{
  "n_layer": 15,
  "moe_layers": [1, 2, 3, 4, 5, 6, 7, 8, 9, 10, 11, 12, 13, 14],
  "init_std_router": 0.00873,
  "vocab_size": 32768,
  "norm": "layernorm",
  "norm_eps": 1e-06,
  "tie_embeddings": true,
  "init_std_o": 0.0391,
  "init_std_up": 0.045,
  "lr": 0.00419,
  "schedule": "wsd",
  "doc_mask": true
}
Below are experts of layer 8 (counted from 0) of a mixture-of-experts language model. Rows are named up (a neuron's input weights, with its number), down (a neuron's output weights, with its number) and show model dimensions 0-255. Each number is 128 + 24 x the weight over its row's rms, rounded and kept within 0 to 255. Numbers have three digits each.
Before each expert's rows: "mostly gets" lists some tokens that are sent to it at least half of the time; "raises" lists some tokens whose logits its average output raises strongly, later layers aside. This comes from a sample of Wikipedia text that the model never trained on.

# expert 59
mostly gets: " dis", " rec", "==See also==", "| Turnout", " app", " inc"
raises: "ody", "o and", "ole", "lement", "arly"
up0:154071144154102127120093145120116097112107111110106158126155157190111115112144099080150126184147136136130122105127130087121127117122091178085126117095121152115113129133137145062148102123131129137129125130157126156141146057082190148141099139104121101129134117148111121107115108093118118118127165086135121151115121129108124141108170160127119118114123131134088129179136166118099134123105136115112134105127103120139141153100151125131123110158164150111125088093095083153162141130142097105162150125136130116135112164126117123129103118118128113157161117122124107115172130132143116169113082180145143133108146089143098160163201124155145148150116127165116146101110206124135137146123142139150154123099152141131140096135115156117155111141087132132156113107135107141092104114116179
down0:139107132151132165151056140125141140171136138148152120094114163127121133121153096135136107132113154172102144107089116109131151113130106097097136120128129171130144135077103145114107164112130115152110137149121130103112119130138130094121127106127156138107155135114112157157136126197149167120139157115155135117135110101122087124114102134113160137137140101066131107113192186177144070155104140141115131137127190147141143120162119115110113079177123144106106109131119122097108143093122126102141118152095122143107114152157110116054086136126083125126135131112157083128136135153133121128110143098124124148125110132155172140130140116108096170125143113132110140115114132089109115160143119102148078173108094122154155142124124071135175105084144142154132131147127158130089131117102149

# expert 13
mostly gets: " four", " million", " three", " seven", " two", " five"
raises: "al.", "ed that", "ed with", "ed with the", "al,", "es that"
up0:121132145146143144173087161133131120131153140153116109180155103130125145098100186169092109143095127124107165172100153159088143143161138150143108110159158139152150143112141129146141138114130143111157122135172145137135146122110118120128115134153157104136111174109101122113130105150179077096075145089110114123139133133153140127117157107164136110164133113121171171118110116118111125118045120144143130124149141133102119146115086179145110101111100129083118187138080130097116131158128148128138096150096140141104102127155095146114146117146118120158113132124134149123177127104098173076076147129100164128153106145110127113127119153158114130114113089136120149118164087129118127106136133147108140105163136136107133101110148108123119129142154176089108154132151119140179109087126101
down0:135099129102112091126143142130141148109111104123131151192121126130143082128132150116076111154139106079161106112121092108108133115121137163115193155163127174162116081126133170099127119091150160135163101115117149130121143153147103115103135153154127134130171127125125101138126097106110127136166088152059157118090136144113092100099109144131123092100089110120142134133133152124142125177148141086166136144147162091199135108116124122104173143095097113145171141153111123147074113105103129132138134119104111140147108140159185162128119103130107075118132123155118129164134152084137119104105123135104116161136122108126114152163121144146106125085118139139126109098127135090116119143128165125110122101150135154155147110122126117125140146130130123125130146152145079064169127159114153

# expert 1
mostly gets: " million", "978", "00", " Albums (Billboard) | ", "06", " ft)"
raises: "-elected", "andidate | Votes |", "roy"
up0:112147093148150139096122120095146100161143096114112114148102127108125133139148155152165144173113148100145137177131159114107179144128156126158140132128119110152075128152081121131143124119148129148138151126118159097121151172102091128080096129162091159122138129116125128058116120134166140153093106121137166127110089114109110184094116095129088144108140153120131110153133111129066138103128105124176157159123115119165095098121085145179140081117165106086130147158097124082103156098170133128116124107125124118108110106168140144130144139178111124136141139147117129149151110106118120128147121118117147137101138112142109184128164125129128155148140156148103118148136127130111150128147099145128129118120147138139129098102112162110103124184124078153143125113137144123159052135094101
down0:188169138175101145134134117151134143109102123146155125128117162108163137115105097149071116121138123130149097135112165100092122115130099074145145142138140124110160145117186114158125133123102144100117158157130113129159131115154121135115076123118156137107127105098111108127125109119130109142132114120120171160117156103104144130136161097100145139158125114120128084124142139146141166117126145098111147135151145127120120125141154130131169131130121159108092113105121155093110115149124164131176114115130112117108133095144095174114144118106139122132080193142100126131128127145103128128153128122101150164134128142110141079132129078166164050122114178115139102090131113108148125137135114134173127148137149155148131097117145148110124093117084164174138133101088107210068156100147117

# expert 123
mostly gets: " (born ", "Scientific classification", "- Born:", "Personal information", "- Location", "- Born: "
raises: ") | ", "\" | ", "- Elevation: ", "bury", "} | ", "- National"
up0:102155148114108150120146146102144115087122127132119137140098138128118156144104134109080146101109052101078120121144146126087139133127110111120122156095113140131139134150095147139116122115139134137137124170165107110148145147131151103142109158131130129100113065112148153166119141127086117188157095111111155125124146145119137141101142114142107137071140144126142127125156140108149138120152109101160120124111110140133104129104135115087128111164147126176121100159177109138120130194134137129165066130181129121122168131091118142138155117147167107127162132112154142062160090132119136110085143108115167153129152141116149135113152164108151128145135122122093107129118141136098127131072094125090103145119132164117139118069134157074127124165166136104071133141097096116097102106138125
down0:102132073165140121162142104082138144120120181173155159149137151170134137109137098164083164148105143105153155121129088125141148083079080135126141130152133165049147128128107095119121124137155123112131131127093140092092146112105123107118107124113155145129126137131101134140095080101094165111147149116156129132095141129106098144095113137099080128122166143155098145097106158141081158141120107149109111139104136138081113138169115144131128124139113149123138099150127104118134128130136119153103171145110111123130138132137108139108128147104205157156118155090139104147087101125121116137139147153146157107110119156115125112128139123123095112119104092116135177092125155106110126148128092143127093125162107102150123150114106110128121107107090127136177201107110146167144115129122158

# expert 103
mostly gets: "\n\n", " He was", "\n", " He is", " he was", "| ("
raises: "s\"", "\"", "- Died:", "',"
up0:093111128125104122113137159150180093120139148094102161121095165110146131142130104123134153121160138074150098163133103099135130128143114144102093115107106135154119157145155125088123151092157165117133116148113090147147099120158092170084105134151118112087122176124124121161151112119120128149144143134111173130134141118121070177139091134128104107147106141129144127170139155104135111134120114129152105104043121128144158113132132085130136103143157127136166126162140141075142144167107127106085115067141129166148146153155139141124106147101123148131138110116096125150163158141143130182156104098116112112073112102146090132104119126126156142110115103116128112137086150129146084130134166089118145127131149173068109155103130118129088126122156137128114134128104104096163103129148141
down0:177116073117149092087097156138133126151141119121108143137104096135100107165163114104109107134150119166139095152113109108066159103127135103112122163130115143091118108091172122158105130122158119100130117116106118106100119086126097134162117104152123116117143116111146141088126144109117146120135192148090171132162132152116163128130121102149161117157126120111134096088119128144154111158133121141114104168113132158111075175092122188121124115117130089122132138123145133129084112151096137159178125106159101117144160085096105149111153128144150117146148063110131145144125119153147126124111140149153120165154099152102143105137132107162122152124105107162120143171145105136138149132112145160138136158151135139158135152129088135154175082105124149142121099167096145101119104090169105

# expert 37
mostly gets: " d", " p", " m", " b", " c", " t"
raises: "own", "ura", " home"
up0:131186122125135147140119133112118156137151140128139136120124103174118114127166162094156136157111108151114088127184156139122132115163135145143155095097139132138135131143133080110103152150097120126117145146120116057128090155160156119149118106101127085112100130162077125116131159159113157134159117123135127177123110127127124102132114186096074140116063128116089141130119112120129089124133138133079138111110167160134135161146155173124157177162122130113167125124139121133112105121098143115147153117090142144118135146129111140093122145101086170097113075122142137145084149147099133114157144136083117101131139136131087143111135142141099105101104106126129131121165122124118170128079120125106158134125144123124099112124108101110139065104121112114134205135165134139133108102103089
down0:152136110137110124130142104134141162105119085134128142154071099113153105162100083124132128145086180105148147109141163107136136102180135156151112119089146175108173132150147141181106146123120136103114103143131179087149129130159130103127144101127145094148102126142092160121076100159121131108095112148118113136122110111114148116097109165130106146101095089129124124146161139166133115119135167134115115130175131105112113154142123138131097123096151115178119124072124156147122127164112162147150158174169155157131109121141130086130151149115099165089087144147107117124114137117171130134124141105128099143173106161148105128115171154183128114160128072129087146092114133137131107131157163137150103121116159155118107125103138173117143151128105140128165131138124153150094148118150115

# expert 72
mostly gets: " | .", ": →", "th century.", " However", " | DF", " | —"
raises: "to", ".", " and"
up0:076137136123176136126133137139102156133146131142129134135115080107085157119181131130144133125142151159111149125082148188086105089103155145115134119133129139107125124096145146135130095154131109163119108134161108117132161113156150112136096169099145070108116161100124120152144106082129097113136145101151126150169125098148156140063175142165147165120214102120100132150146107109130127127093102110108141145104106125110114133148123107118120127179118121113155133138105098129165136113118130145146120127088112134141144124126121129122117122113125121147130122140157155112126150131165104129154162144109138160133129164122130078087142105117144172139132144128146125139108160102147053095089109111121138119103087166139116121122087127112121124173138140165086155113127152089161135125075161
down0:114110106076156173109132121174089184126101140118120108134178150124150148114148111103137131142147086171080141125115102077096153133135119112116128135119111110124094158144127139115130133101160113133106173132117129135131157113108171130160133073146089097103117116102113095080148161125093121156114150150105136122143119112139115107134111132144142140104180151146144144158088157118139159138117185112132094130096125133179132155143129148127142122142136137128165113083109171163068134149137157119112149133121112137144145177124118145151136080102151145142139130114117140087160152113110154112116128123121112113101165117079146114167130094155158099094132087148128125131135177138124159140134155137157144179139170120118083132122138135161151124129101078118129110129096134099142092170126147

# expert 44
mostly gets: " f", " p", " d", " s", " he", " t"
raises: "ett", "hem", "ets", "af"
up0:121110125101158144196104177127093123079166105136167115108126169148117125137122114106125180088151079140113102078104134121099104121119105129107123170145137101113139151165114130129131139112102103100121154155142130159183148141116176130159143129127117102130170125162136122144150135142082117114152120117097100153098109154134106160136169178166120123150139123085096081143091135141119121155098136113180100111126127136107129167088161155115129115128155097146157109134111172142129131172093148130150107139144115094091077105129123100104089118120121142127111142166149131158126128089099126116144157111142098084113136146152115120137120108122120134149116130139136143113131136105130166147117130145131128129124146151104143151104129111118108193091082102143088147136115123164167149148163154
down0:121101164095145122162092154129126160109135146163126136125127156114116125088100110152081125115159130142096171172167108154147114126126138098122130108100140120127116094156121138127142100141170170137151084112133093143129121119124124165105098120137087176129144082117106116145128111192120113139104151129110076100141184156145092135130096094159109120141134141158135144124133119087113108173124157107093141122160125086089071141149174172108126140136123147118135113135126118137140123159116084134142136160114126130122149150152095090127155121104134138155138107141122147113097167131137162109094096134146118142110108102134131158118089131146187107135116091116151158087085097129119105122111152103127152131105118118121133110109077127094111137131120161185161155098154131128143121192113128